config = dict(
    experts_per_token=4,
    d_expert=112,
    moe_layers=[0, 1, 2, 3, 4, 5, 6, 7, 8, 9, 10, 11],
    balance_bias=True,
    init_std_router=0.0156,
    norm_eps=1e-05,
    lr=0.000245,
    batch_tokens=131072,
    seq_len=1024,
    train_tokens=957500000,
)
Below are experts of layer 3 (counted from 0) of a mixture-of-experts language model. Rows are named router (the router's row for the expert), gate (a neuron's input weights, with its number), up (a neuron's input weights, with its number) and show model dimensions 320-383. Each number is 500 + 50 x the weight over its row's rms, rounded and kept within 0 to 999. Numbers have three digits each.
Before each expert's rows: "gets" lists some tokens that make up at least twice as much of what it gets as of all text. This comes from a sample of Wikipedia text that the model never trained on. Tokens count by the router's weight.

# expert 69
gets: " of", " a", " is", " A", "A", "R"
router:456444515425480571517467468414512438570393441407526575439444473597530524562542515547519394486562524530509533439492552483545581530462554551587496574506491482523426526562416472496637556539497527
gate0:551409463444420465423548376410475411490441505518554601403432487567466574504504447520446512509544492488481435499459524519468499494465495478451467531425407499554400483519502491556565417524459471
up0:449595487548564501532495489519484591539563455554476434562501572502482420504462494529502493516450464468516521507535482466501484483458419502579472437535524459449523499488535475440372573428513460
gate1:478482511554537379507484507514454562545467481465512462487478451502470602562643482480497485424558401488513528408455543536472538483540530520528525501446536425529520448478434542498533446439581477
up1:532428448423425438487453532492519563544496465502466537546488500511502465463563473536556501430553628532540516483482466534415467541462467516467459525565517456465477567495525419428533586516548472
gate2:524380515374466497488476525364543536484473436456604536451497523512431432505586585464504494496532452479504447518482472518537526518501584541507582519421466465489480476522456587541595529526467571
up2:518447463450445468498467515473559591497430463394494527474467459518451538530570535443471537547500530475529428533499571553490521533515551543473572594473454485540483536485460561536590520477488557
gate3:474544532546408459473427461563536380564519497490519562564451531584512517471417503492421506476476489439526603511492457449502515535593499480545455511535432590495451447504492580506495499481561569
up3:548486502509525521518497660540504440482425546525442545451494387476555542513414532603536455490422543561502433453518426493456362544480528550587528555544499502540511487454474438547537516517506526
gate4:484482463470456532469491438536382451411488568505520483513460521536468596530481572497479467432502451450496540519546505608481605433540445585448501519523506504523467526523497498484464498501541555
up4:553429447583551485460532557449495482454501427498511453582510541450540488547456518457457580560485500507560563449451497506412446445484505539423553452513473454533517498489536451464481542437440345
gate5:578505480500577568429451518495490470465484452480499456429528524584542452528618441470470558530510376440441541533611453555519499490580510608599545416537456510496463620560482474432463496407503526
up5:471543413467486544505548563561544507463500524439466485420531476568380490510486466477566502447593450596522489427524408511498470492417499544567488530386466471434512478482479483405567579575518558
gate6:556469447448475611448509476498538422593458478516471566607464478440503518521465488478462453561546590468499505429421538393493414464462495516484508505493518477503502471448548583476437593610408481
up6:535551600462501425463457546582535560468510425507532412490557535490403455516400499450511562557437495576469474573475493497518487468365548532508610499470506458453507423484488444394497400446506439

# expert 16
gets: " of", " |", " to", " and", " on", " other"
router:526476477417417519572464500429601454478418472421540489513425461511468468521539475549501468471555555565395505490525496461436468469574567545541457439506485493496425523602459500527610454460496390
gate2:570515441465475514420481482552537535422448567549498496465506471406460511577559499538544466507519562464452466438541464557449396546443514499579470481479486395498487608567508537456597554454580509
up2:543446569350496516430503519488547493423438494563493462470514482461499507378516500442395486528472555474485542539445484494468556531520530493526467422542546475526586492412531559461482472439398594
gate3:577524470576534456565515493357396485466531484447505452446508500511426458494401536427536475507467495504425582451568498448440500485576552509456546518500455454530457529568629485544526516358559452
up3:445481513433506576484477498558566549509531549529481630629521455441538402448521379543449507531448585543568434555478450565530540500405525462472488469460510566444484553482516480481505532578499507
gate4:451605445501409481524530506516494465519390571506526540561453558611540401541518559504521478479485534492482478539518445499587490450524476471563486523495501425533505536448555656588415476453553575
up4:604498514508515568498561480437520585422585336461419590517481513505518586519506479435600421491475525448560575523447629467458487518529500524522519567424376449484463507482392614422440470494442444
gate5:468464489460557409508545546392559513522537379495485517520508512572552447485590502492411515496480487586509473552502582470544518495486539474513510510515520423628480555509529441494489536507524402
up5:507525512527457498434516510533606459502428452515524577506483470439536482516499511505541495520443390412527488517568341551459511501561451470546443565473508546405414545447499477511385497453404569
gate6:487524545526518524455489574472469453545436466498434483538439496536494556494470438478528532432626462506374456451482554470552463499476477626571555549524512494602469463524520453524473472444475405
up6:463541577566504520451444545437455441418571480498461510459563458552446575498534559472518577543445496428563523516440566476562532556494540552553475505515530491455436523413509478435463559387490447
gate7:436477450482593480557543442436515429427522583497460507461481440503441514510408502492473488429544487417422463549458565490469531469511443460487528400599555545465588534463495450442518508585595559
up7:608495536417465496466604475498555574477483530531523466504566497433491554478536506518505585538436432600536484504604557516486538534517547531448495579469528597482541532504496464515407528573513549
gate8:546487535524523549385502450524547525483459551494498508516476453541487551533605473521476485546447486447604485502528539568556446534587443441485512525435453457583425576553526591473527538552506489
up8:517535529511529472475451514457454485435551476480503484511540523483496450499464447540465534502523615580502585528440494399493474486470479510466437570496530564415469434439486533483383442564480571

# expert 4
gets: " for", "|", ".", "\n", ";", "-"
router:523392477414446539489446431479522435493436431512531605403467520515442458484529534485498490445517571516453495388486520559492516451480541492571496510451424522476503469546466586581443514537487495
gate2:486597442470484483536488526483450461562449373498590459698476466441469418467506453523462412560467443413523463469493510532501557532435527528441516530509538450436448551438513549499489526552461496
up2:475463416511433461572495547523527507422435503498427515347512542554526485517573553494523515431531462575571495529478503559446579507411506529473591445549429533425502487523483467401452534526441476
gate3:592511522580423533491511530507539556576513560556587503480554462519560558443599617529519461491523481508497461485525486495503555430611542461450422535468418569457491520528352434547519549475485536
up3:499557426589444317458590535438531535386465561451516527546492532375493471459588545465433432478433471466537586583395486512532485503451523530490646521447565446582465469522519537442448442473439524
gate4:485472472438382482517514530509489507542483490461584509532528528619450538547483517624441498387620504538440511440472582459454462503471497517534481488473471478517493459651511469505476508454520512
up4:444436398504525561590494494453449525487516567447510599520479471528540610570407421488477437521455551576480537523521411467467504496545496586515510563584515571433491488539503478545493567552516437
gate5:486565536552471501455514490535535536629535540470416540484508580572478478524495536604507500436515518541446572487524626464568499529443483548408549551509507531430496440555412611541457533551488576
up5:556529485481441511446577420554534536572449576512547508592479635536571487502531523491465547396567543528526543423524469537464519515527435489444573476482501555446494436519504444537539420539556545
gate6:449533565602423500527445479571513527569544466523442480502485571497468521528579469399469499562426445516499482569538446630574473518498516556496424520525562519565532481463485538456575469524492503
up6:492469489443529538547544498473528439451468448484505506527468523555538576518462448577493475465504657512478511468577416490540525468570516469466503455566538494467425500464513470466471426439552588
gate7:549568483419521503539502485521535430543536417521471531497489583551577488594563448511578546431536465501465448475541532567422517522466445519478484413550565516559457497535370484497472466451554448
up7:421554515504530581514531533438482442433517523450458508455506428444431535475477536508432465530419511483452513636505449547564432516494515447501561553480458493523531494487609508463558513518464503
gate8:496428561489500516582507433548479489581449401494502519465449511561540546528502520493488515501536517575509513479575444546484597510512565468491419546523457443562580446464517492536555440463521562
up8:510464515448436556531507413562506485510453399474502486449492528516536573494565504456514580562512485567474527515544459571430525522492491531472440566500470382572543489420513497528505486484554532

# expert 79
gets: ",", ";", "\"", " former", " –", " north"
router:526319508464495551512509422457561507568474481518503498529400516506538453521510519458505426440473465545459395503569474639479487424495586457474519429480462517359489486544484517532534594470452461
gate0:440512457476438486511549475522521466513518431508418479481505449482487472541573400520515556458568492529505465496462458444507503472427500538478426441488479446518479552571460400529496527494461411
up0:462576454512548504496519471519430577487419569450550487382515458593495520474506499485474420541401535549464502432500518482567572469575504381530447521541557581526544529479420569490602386496522422
gate1:482446433519473451513467465442494434430479462498493511584562418481527505533563499501449413484510494478509478567476533511598580479447460527603515399444515447561462469490512577499451420520447494
up1:509535570559459470526537497597506418572549498544447470575548433563463498559506487459556416525485563502456432446521566580490523463543553465500526494511513527537518400514514504611505477453475508
gate2:541465557519491530503490449433509579473375548464649558373456462509525585529440442502444393526407519567517477512558530542593465555455550510611446438465415539497581519546588513458506485555531508
up2:505463504526578585416463411421530570541511607472530437442473475524566555494484444442525575540437500547548492436450532591522444440544577510542442500441506530496506556493557538450465549436526493
gate3:532466463512454498444503498445473480463433554453435481510466498536575560468463558490479493486567546531493561526512558541478465416533442497457548405546389525508424536539519596479539503441537534
up3:545548458534468527538494637527518454510454436450529550532499425476416539626468544478463406431428493490527538490504479557520497564529562543556518546507540501513485464523503459516454489558490468
gate4:517477532555420471435450416502477524485478518573512460502456477606492489504462439449508525486428444568471484503514462441561588464515569498532422567498484485484541576452491493460548534516541518
up4:537492548527446518466380384489518542500478494528489452509486486480556519510401444448429529493502515517447477489564466457572475474510484466461428568496470477436543571459524450465450535459620523
gate5:545564491598491493470550439486527458483499548503415499529485410426558425445557459492389523507586485525463512470466467442442484508444543602513561514527494454442469531437430504520498512485505481
up5:511603431482474461563639446450428506454513490522389406468486530520558519461432441454464525525569500423554520511484519473500584520520512588431506482560469468523538536486406421548518563413479532
gate6:504472520515525491381611397536543508471474543489493456556446552508543510599471499487450553397514569491497485430542491444505533463520562427459473507476509463513548573477332475508540476460497562
up6:558541514425517537541437441500482449440527471508515610459528474547438488479557457440490528548412477573525477449562491440430585440506561550427481524601431545532518520415477524526501478468496499

# expert 65
gets: " \"", ".", " a", " (", "\"", " an"
router:390506537543479479543455434499454500496474419428490483514469536467486509470542494562583508481469544501450518458586505431535499459468578464463548450547497499542456519472525479563564448478400451
gate0:528528513500453610540576471459461520491513530537488484602425482442425509494469493551499609506474538485531467472468367474565461460473533444498478492475408546498546473474503460562532529483628506
up0:510489484500430509481552491504608550490506447430526460502539514636394479471478398448539477537563453551436565518609511468506514495470506551515455452526502476469439560493495427478555466529473490
gate1:548449470499498434520553524474504481548539451507544451420454526603488424509480425498487531480529532469458421563448536499502502495446512487499529440433456510546528367447437527549467508519477434
up1:552452402472522480466482593509466526437413552592501472401475546516433493536505558496506524478493429441416490406458506414409589473515524475500501563439489379509514476521487507526424399518497481
gate2:499507631584420522499442531536435496527401491392492504568479563611501478466564622437418398545457585467546537466475536482590596555493476503553499479549502586446449502545519555480489550525532540
up2:517498491425491586468563491507472486463488489411557532462481484478509574499634468578605504441545455522421486496503534569433498455493506418544514452445492463488505462501517519617501440484446515
gate3:531531441499427525426442447467476616562439542543499496509496520507576520529509524534564540438496551460473445546499592422514464473509487441561532533427483459538403512477512475569466460476443432
up3:539517421512408506518442586446502576454475502565437408485485491512482504430520524481443636504450440490492494422461490504490471459596513540598465448427418533505505534474581510447514570406421456
gate4:435434529454510492510464433431478398520529563517544434435506458488506521557476547553548463526484472506382454563542499473551443427561515390512469471479470509550600517567464590444599488405593545
up4:545460442482469512553593513453566640485509473487503535543528499446569450494489491433465433486528540521497488556510485579511521478468413663540502515453442456529495481413501403489560592491423487
gate5:574527468447548425465517471507442425530495522560419487569522512486542515607479487528433516507484483462480519425509481476511583579542616427386439483576450438536495475482596565548485527420498468
up5:513481471506554578499413521492479465474480380444522538454482471516492482478480512501497448500405514519563560530473539523557491500478433513556535445558457551447554586524461519480458552543539457
gate6:554518488447426588579366490464589424523522385499501529471516534519558550539520437476468444451439530559599453416481484507501483495518609583583494413463580520516535450502530467590447455477615475
up6:477456506556454477487567477505540488458547455440443432517461481517433484503454528446509458451429480600492558532537546458504517529515466520476449550570438474409523451489500513475480560497564519

# expert 51
gets: " a", "s", " his", " its", " one", " 1"
router:457445524417447546494503498441575507506425422514527589486466484526535506512484470502526495445534441476509542472480568495544445494417617480583515504562492492494433491505466524626570524500544516
gate2:484359362424510579492542474475459554633428489568559542490469504552475488473535470464506552429557508502479530552498458572521426472483567418464456529519500442485495462526458487593474566565555507
up2:439533516567642542584490544486491476447503506475531555491465473463577445504420441610493431485486433506516579534528512453376578447450487564555477450495474517526500518541576522536566531432471472
gate3:439411485468477523549510544521532461531471479523426557470435556480487476530441424574571484474501519466449417559585419583454467490428469519584521520492483478532448538476500470503508462520531507
up3:565536479519480474619494506455501420676496512517504562490446532446534486575471469455560439445492602470502482454423504563529483454541549514516490503573547489494484426469513491419422514544510448
gate4:472566464490509544573473521496539450517450481527457501480510440524537506562482517439533386491495456501469488488416473492507518375495498507589521456418494532581564601550435536394522536458528501
up4:493411547532548438459430524484472488551477498467516431475468487469531505561525652545397495478578527558523522459538577516455488504492503556416449443561417513437507464526531444589614508494488440
gate5:523506567542468493563425551444520488454579534387481551435517402548538565502513511450634496478466472520477480500496562554443502436517501520623503611500429397577604471415444479563563468456479539
up5:465556549501482478531560456540479457522557411593460451547466461559493511553430568531373535477432565518509578488491487505432594487408508549500504569518563445510349577507603487571469478538499521
gate6:505507506460454499489594455601463542591494455482495471475479469422498490520509474509416435564426495476449420530467530561529470570386499535484554508418533447545479558587522607406513545506484485
up6:496471492464383441495498462473591449438569497450504499505518461579569511414542524498442496551547541414489474459529511479600544467473533534493624457418530480522500511450517494502491597474547519
gate7:519551457461461486568540516523406550572519552496483519497462562531483565492486557412529551516514520453445390528482467559499516415487526457487491490532444525529581469541493544494518527408520404
up7:455471503476456634443517406481473530513548469417498511391551610468503423480547494540590546451526525482573563482498559446494497509450443538489530380483544473509516588520521523429530521576456492
gate8:445500392461535590487510509479393452389452505493464544493429516516504449417539506526519527521577508432360449471553508503556371473387523463514496502585470507468451511495556462594509442534467400
up8:492520477535582622416536535493466408538499503511526513452447530421575437483513448440586494460541537471430571533530505543548444481421564537511477505464389517458423404480461368556585444518550528

# expert 62
gets: "s", "es", "ers", " they", "rs", " years"
router:534474623379545508538440460411465519539452478423565589465467585510501535541565463558492482486491517400529463451536551542537478502435565527461522561496501486474448495479487501551531509536457510
gate2:519478524466580500542510568522531484523398518482472513510454630551479480493537511425528553552486427466486482417549506480564558557424542422467524626450462414495484425531499510553439533469441431
up2:534481503485491454517456504485594463533441504515444542475488505577589485512498468478532397466484553508483545491352520523524466449543608463597518499494530504477524564496396456485479555544577493
gate3:566604514558462571527365540502511466550527534446464563521540451530410627513491428466601510573579477542475492567490419473549481431518506473523499470443578501460448529568519590496458510456540458
up3:501448437433502464479540520591534549429529471411409502501513515567455445504520517534558471497529516563451536416482537522468424467481491499501478515513498534481451457552481547425460522499392546
gate4:461529425529493532481500489486500431525515585516545586480463448549552388346467530637469479468551438527494529436489480532539487477543515428463480483566467474489524533470512557516542574492577437
up4:483442527526536530464561469636567653532482438579617501506508528532451492632549474437485464481519549520466490548533491378634489491419479503470591483464553491510516396503390403508524506470489526
gate5:508435437452539414506544465507459525531488570430505510470503518588502525474426456606540491556523531495488471572498419516598483496431458494498571427550554500529486538500528524463506496600473433
up5:612555568453560534516467495590503520410534424466459450482561465438425508552518431384602519526399527487381563597536536485541481548463553402481410574481511532518420562472591422427544498420448580
gate6:494497547491489516512434531523429477472488386456485492534460526493529528535514502479564516446478455522475435460498443484497449530459500474501439474460483544534483547460520500502550582577438554
up6:518561484495482422528590465560576556546407537449443477520490495537507495535472448469497531523509657483466466416493488561570416458439565519551465483534529510454525504376441403532547577573487468
gate7:423459551476503517471540498524528490482512520479460618490376558496513493507526538476443455484479448508520479375555513560489558519445555458446478515506420554575485509494514412589582515456514457
up7:521586562562567489481497548577523498495420557468536472481477566489555481551603521393451495475525525443507552399474525471491498507403589584491475549536525547480483461451566495538502626533484518
gate8:506539518475566437455525443508555485523578547559485427460538521489477529482457488538472555467523549440512588521566473456512547472447466427433525467447467545529478463549629459485527439523422467
up8:535487475461471491356515535480588513567441557543481451447548541392463530566522471541462499477448550449471509540447509515429602468476501504471544565488477483567533484561474429512452455378532450

# expert 46
gets: " of", " for", " most", "ti", " more", " be"
router:464453513362461546550471474410562444551418377507498466457424513583440493506435539497543438477470486506440492438465533557483522515507545459526429473539451551553479571589429523473496462430479478
gate2:480512403569528429504584489527494496558500415488541494541431531404580497547511530609632477537465572538492450498475549545589529516383543488556456496510494501377470495473474428544502491525612558
up2:570522472449494594502438461539469543458424518509480476504473449538387493517555540517551499463561440509483484472502422466410501440547461474471564486437403492503508479487504575478504467514452526
gate3:501453463449599482564514490537455473441439571442571462533510524467565471543572536516641554471584457447486566465448577471466567455529523431563453425487454464552581449558450466549540534456470444
up3:501533603561422479414432502518493560568570491568413506477531492444380553457484464455421461512408567589533479514529434575575452517490467523420465494576581519439498473484558507490526426531460531
gate4:527465509510556561511537520445499500536594439513571495459524562534432407554508507520505424478546543460400466515453574528392497513487536465451609511501491524549450466517407448510567491487567516
up4:579520471494498531508489540503529592413436522481510560481494433501588486452606531490578430449476531538464509492506458454511540539544507510525571472544563511391554546485473561546482605465427502
gate5:451528504428560490493493464509459515506551527445481568461520513472469484475451558510491509464573464522546562488493573532437641338430554482521445447438422471566544480491539568525523592494471451
up5:443422482438539546541554590489447602396462497468455514479415463471512489569566519518587414512466545499463521477565392434442427483468469580583531573549448507472523432522546407547565455505552445
gate6:503583542584525484515506462453474480554589475493423472453487539495457453518609520396465504631484535516505514571456429500486492506518567401440507432490402461510484593496415594580550511426504537
up6:503540561519507573487563499451595444513469393497570422426554472479524514545558438475598430531576508425511479548545414544457470472488515543557527515486442460543468495510575455388557473551516398
gate7:577482492459548463486495584488509510496468473511593525545555451532487540607538528438517539469500482451432466570472565504509502537467584523494531477461483547498468535503416481497526470528446537
up7:530523517487517507504450451482576417484507507518507525429498550452551569469555490410384474424422495626436583467513553494468519488598519495545545508531561523436548497501446455506507470496558425
gate8:473521426402444568573516470519553416482454570556449549554485473484537543544537550530423609563569520528501396495502441587495533479512470542564398475405552491495471513554444587481515563464471501
up8:473476542594527441446500472501455549457478465448465402518515470446495508458489522481563414449503567466565512541563542464443459503521454471453545448502458504498574494481523497522468463480466508

# expert 25
gets: "-", ".", ":", "°", ";", "″"
router:573426457476466564527573423499536568427419448461584554496474497535572433526554559535482465508633496632444448458474492535490519421490540466566509462504450477544454591499467477522570466512469488
gate2:439409593469455511549481517545475478648510459434489541573474484521464481478500611578515479565508445506501525514500527520501485555385503480598551494454512436540524417482528477460492509497438474
up2:463355577501511443544533545486472503603504519440387470504565426476518501512450512559470548471476527539548461493534578488508473566416439487540448599544521551541502480481515396458441461506456555
gate3:449470567551447459390441486546545489510559508476482488548448410446395472553532441499502444571410518534521475485465493545523582496529555546495476499482398486430522432439504488491447426408563433
up3:456437520476416459484439467466473520504558592436480515479475470394397474577489458491463526608510500500594498535510462446610529491513544548488486505510537490573473522497454428523461496449476477
gate4:556492392513423467546443445531516504475505426535522579460497403437502568495502442549509559534486583615464525487458410618455452525450482520554459439466481452444527555479509526553530515558545485
up4:514532485566536546506455583548484402520510508460490500529576405403535443502592510475500487428496441450519500470502533501458489523462473507460465498533477500426522507476525505514525510546443507
gate5:523434512429490443471540517488503509501533528447486546419523470552585525560542489538523538449569536517467415420494500539432490465466542511535427475409473427561501476450451476541530523531477513
up5:543490590445540581598394491506458461483579421514500546504451499502432456454452584538505486477573386576572518532490444494567558445503432498476624531526530453448588468590475518502479435441578500
gate6:444449523492517465551552464459489521490503505390568481497475470532530479494596479457405489563481446403511501507528471564534523565530560464552516454468480491508441458485540484382455503411442501
up6:468496532429589504481470502451489479390537544494550484452488500483498547601549491474561523556472485526487508491499625458496464541516459421462619554546410538488471590523527522469542464494544464
gate7:514474482421560570532476433520517506479569487486541554591459506422516428545470556483540427411476457450555530539454448503544456503492519553562492512414462529518380440441434523475605496448518435
up7:494580471629536493583393578555466527552538571548424437426547434476470510453532529543583548448554536492509569482490554510349490532499514514477473415466495555512437520493545504549499480484523566
gate8:524492466408524482534493571493483433490465496434574518509466506558481479496519504500474497603519473451483412375476533518485323440512593448564545490447427511531471489539524443514478512528562495
up8:537534492435493524456577468499396501448492446456545517480483493423492448480477433478593489540468505552495361520449469562458478523488474438436554574475482472586493559442406467568613466451442436

# expert 26
gets: " to", " by", " with", " as", " not", "ing"
router:507474465536520602514498538403492519441444416481498618476442537504498471605522455490529498455509520541476511424547563530496550562522554501558425519562470500478465534447470495567496455471508422
gate2:518578417587462488466472516428560511408577482390458446500511539479527515504440490566486453567514459546512355519473494577647589447470472442413548483444426507461553456487424497520570480512494447
up2:461513495464466497499503506434517531458621533446506485554440488556499465572466522548444528583502469467518461545492409485566538495416452466404550451499502530465578434501409524602571472571540475
gate3:408399445484524629513560467532468495554515411449464437450442445485433481568451540461496492529568491531487492533534441508435475477562552508485476527481502553443429436461513524570590434490450449
up3:563534521512441441435470572514547513451463566498548531495535594500482465362567439484494489550370508445518499485462534471573535468437460435538558426483470440553589521504498500392473549502533541
gate4:459511456437409532540530509476505476442481473505470470486490470485557443495479420504597545483484490433505451554557541439539512485418525475442444543493541535500384603489514545580458552412495507
up4:568503435580534377500530473577463548535418494555474543498487530622477463494545600581539448546498553508456512513441499539481529503564549470412598448519496495505497506493478513563527440598495413
gate5:462421486519453631459469500540595576513582537441615466502491485453522474569453475523483520570409493440479505470485529550484428506575458465496428437570427447559480511531488552427504442497537435
up5:565523527530498459456526540450422479509574469553547473422484499460466445511480506441425583531450491513443478416538687543546436521498402445449473423580472555513515543515413566502444479435552544
gate6:569498505635530592487498518529474532493524501496572526495471461540444496458495601466512520527531564527474640488509514505473489506553495508527420463577498565466510535540579511493638537488476480
up6:528538423530563535495554418581557462504543469466523461453442411501510534504434594473487443453482478512495455468543606523479542498532589480530464511449517447469576416527522496514492408424580448
gate7:533468464448553623553529444520503424522544445461478516551510480540391451489537575532474421435554619496572467478477480467507423497516544497502436489541497538499475473372457547600520539378534513
up7:499470569527546574474517497492491504585516546438470560423509500409492516482458589518569608492489513555418454467533529483551575426479532567446566399458506517534569524561486495442475474478503527
gate8:408498560457554502536489497548477569444453563505555519424497483571530493548505576461497510445445496464450514517583483524427544500488489472561458569483450436600429464482587525569605473431507512
up8:555473460538497475485579511478452431487508457502505548537460577550566410412443412527569523556559470470546483480432489522547505457452546530495587375464546501430490502519470480454473558464501514

# expert 20
gets: "\n\n", "\n", "-", ".", "|", "\n "
router:451447517522479549497561448426583498491454533518494584484476546475476425436504414483504409473489498590572477471437512599482570418471555434482420486518496450550537556463370497462437488519498489
gate2:467490437529451557462462453446465467470446435475430446548505524498512486493522559486534592476462550560479433466522540572514431505608516415451446506401420478559478604455480477457602471497376402
up2:552458497504565456550523575512460525449489536462574544396484480516519507505503518567424442579572467490457566564598478437535598568487514594583539537535542578413464512582499584503381422477584549
gate3:504429522509491496518493406524550526530556485509436416440493612549522503473569445515534563499554515551462515572483523543485595525495502419510438444489472558496515477415506522497594494571409548
up3:381530520606456506473501527487495371509511506503482483426497525509634464459466407515517517466476472496506493587442579458473448529522526429428533458407455496494459501541529453513478499568526521
gate4:605531518468519550470544532446513422479599525430451487509500399382515530507494515480458519455510526528441520325540560488414496477507499470481532492535486519495513554503460569560516490442508483
up4:658605460490484470440466491518606477494461410504471432519479475510473461445504513541422581462489526522483513455418456554421421540492551398454488523545476481433451545467545529562516473479433545
gate5:493495532559451508449579495503450515556584590472547540567406504472534481423483506513421503423495569556462523463563458419463452502477557555467439534570468478548513554476467489495535513572419488
up5:540477481475531467534427525489535456467459497481488511477495475512529490501485549513446496578603446537520526561593540497562545528599453500535501461438418503449427478557550517534510522431586558
gate6:511468499509600510465631456468563533601504511541507463564404525475501521448436456394422545472517497580502477471472459539482453575430537472602533545515435549479456589458493506448462490588504516
up6:569426550481526486416502484469488530447475481465518439542593607549499552506518486564505538468503461479526508468435538431523549507440498458446571506456451541584476437492394522419540484450502489
gate7:473358474487570531500486532382495586482414450476650438516424435490535465546448440510576529436553551498517550524511574545629411460510518419458425454431546447463426538608444509555555447485536554
up7:546609562453456442492502466546535459470540508487390441461546555569448537523570552477470448518452514505445457436510415540409577587498571541555548553532452507543591538405501545450471495471523470
gate8:560483547429519582501548508523536542488481541491482493485468517480538402517590518579509487430511462487511611483459461484553530488523506370546520560532504492481519450507407568420542520474546531
up8:483526589513512556536554546484455533471408525509541516438455495426496437486625520567507418464515488447595520460443459490456539458519448391478594594515542445557541442513480534458498558414575507

# expert 28
gets: " be", "-", ")", " been", " en", " Be"
router:461470471415436539488541412547531461485437425398544527525353525523539462519473495505421427419449506573420469474537429604478529450451490478469493499442471443459500548441433584526562565469518476
gate0:433506537586426515513583525517538457589483445471437463531565464493517525374544514523529610486410437597449532551576615534555441503456420465483506439516497437443509443493471488535539477507416436
up0:586356529506498509445539457533499536491503412371577488523494483496522529565533453510394534538480548437578503495443497454494574463476483533483512629472448545576540512491545635485441531454517582
gate1:500530538485511577425477478486474471509475476481496408509531458398517511412597463500449492478512536575496411403546407559593529545521444552495463475595541435530621449470491452409476478500529533
up1:524466459519496488552460518433650556580528512482496578546542479521514501577500448551517474425524502628530496507536521448485470537455549433494456519529561519557513517496513512434576447438459551
gate2:508514448496608559441484535499455545647431553470465533493491523486473558573503485358465534457478545587460529466508603505583490473484517506428503540579422547445534377493432454553502474584551520
up2:613432428486405419582506481541523545558451394473609435436473536484487504542519416522504445544441483574546463530411469514387419528489520574444445523506503428448622459483561436470505487520404476
gate3:542519412475540548535523470486446379434488507438462519476515480473498520384506503515600547459579593530441433528582445461509500530515546412388478554385478572438461485505536490467521464458396474
up3:506528453507532452522488487469545482591469491541447461586506569470577469540571468503514576458411490540480492436457482593469475593476514569452513527517604560468496552479409515556488535523539595
gate4:494525505462419505573511550494392444503476443577545481554483544494484546490430533590470532475454472480472494547521595477485461506440454484384505554579547461487440456461376630560502534584589569
up4:494513487565502479469505567486453370586474537565576517500475410513514436452513393558585544438550470494446390503485441482476493501446393485484511501587529497496519485534533530535494500546552429
gate5:482546522633546472499464522587425436511446529465497434428551580468469474500494477400490497428474597495457538549344568499489479581538526431519519567407479497490487515489581440538513576426487498
up5:492491485548563488401418460475517591459453390589506501453494456553504462472472420465408458494497588517453620486424514475472577505541640550520526565416473536446449504503555494601569537601462527
gate6:516458523442484457555484440610550506614487476561527454481492545653508482472479516450588489462572424495507436471479497432526600463531565490442485447531514550442488419424573403592539478506526530
up6:560489524580433389520453500461445477407537463510518510350578572431470445485513477467502579506467551426438532512490530529432542513511468501398490419500539404452433548544499460452525423339471508

# expert 29
gets: "=", "ing", " =", "s", "on", "ion"
router:562485489527498525441498503507601498529475435383503500459411525506527548513508525509496468478481475631505480433545532558600534492424593479550428540503470510510504586522458525536609467528510570
gate2:471542472476493469481526478458447415497497501490476505467441488474652517511532602466496485384481478481488561449480452602545491488520504488461487396515460441411471541495532426505518506426474528
up2:534551486518532500479520523512477448512515509493412465423440451500678570401472595466492515412446485563443558419469501584518540531555479534462472402550493519445491553496498417433566440467508599
gate3:546430522447441522491484462490503545479496434471631484459427464514535526453599482499493526410592501533462564485524500466430558387416498434400558557362439507590465510544574472556544559421504569
up3:524461487487553584444484460491422517492562463481569423412564510400469548495613535415478553406535504556467564536552493372486563511520455417477459588394524497564526497569629461499495502460532518
gate4:456486527442456491484444540505512485440559451468499511505390462561488495477498524492433527549453542450516440434551472474502494419525465490506478550418482503549482536533487573451461604458436572
up4:553485557411448568516419455526467531554397599548460567427419448545425490396440518509564430471511580603534480496429478514516549510402562528537555502454605549452450554596617475490468521535484488
gate5:510487548469496523510561448444502465593522460521567462516476530505543410550508466579521486501487555422481401461490532568504477434486416483383339492354511477479511550555400556470497510572447479
up5:550566502485477566435496538505450472446437519474542465546468498581585365530443483606467364552463539461509467494445536503490446505456482427487414506441512479464516487517452514500479523577458518
gate6:563539502532566484515553446553418534419456582539437437533496457491552488514423435650447578509600582551462480502446497472557495527460458473488463466539548543495546568463474499578513499460543527
up6:468485477545568499426596502536479562572496525545501397518469466455467457420419595576461615455504594435495590432470422514393591480485512523371412511523534591494432621595482513496559369548501508
gate7:534525460535463455492540446421531473497402473502470474407488475507524544390505484417520454495561454501535513444551427611558548438557530554494442445443514492400455522456521514526514596559476490
up7:518475475483517481397484538541504519550587469494411481455533531505516560647498483460465533401470403544438571483410458512534525527554597503616405466460499472475483524493485492563543544553529526
gate8:518523520524494429472484469408584541467529517468497561441562432565492541531445443524524564450434406551539541492546542442622497404587589458512581529503509535485479466478488414484548467496604482
up8:493487487584572466532445520481525411562494530597509503504523467502422429570480527596566605467420530450538491413474590549491522509491517454526427485525424562459518489530487448488560510470580464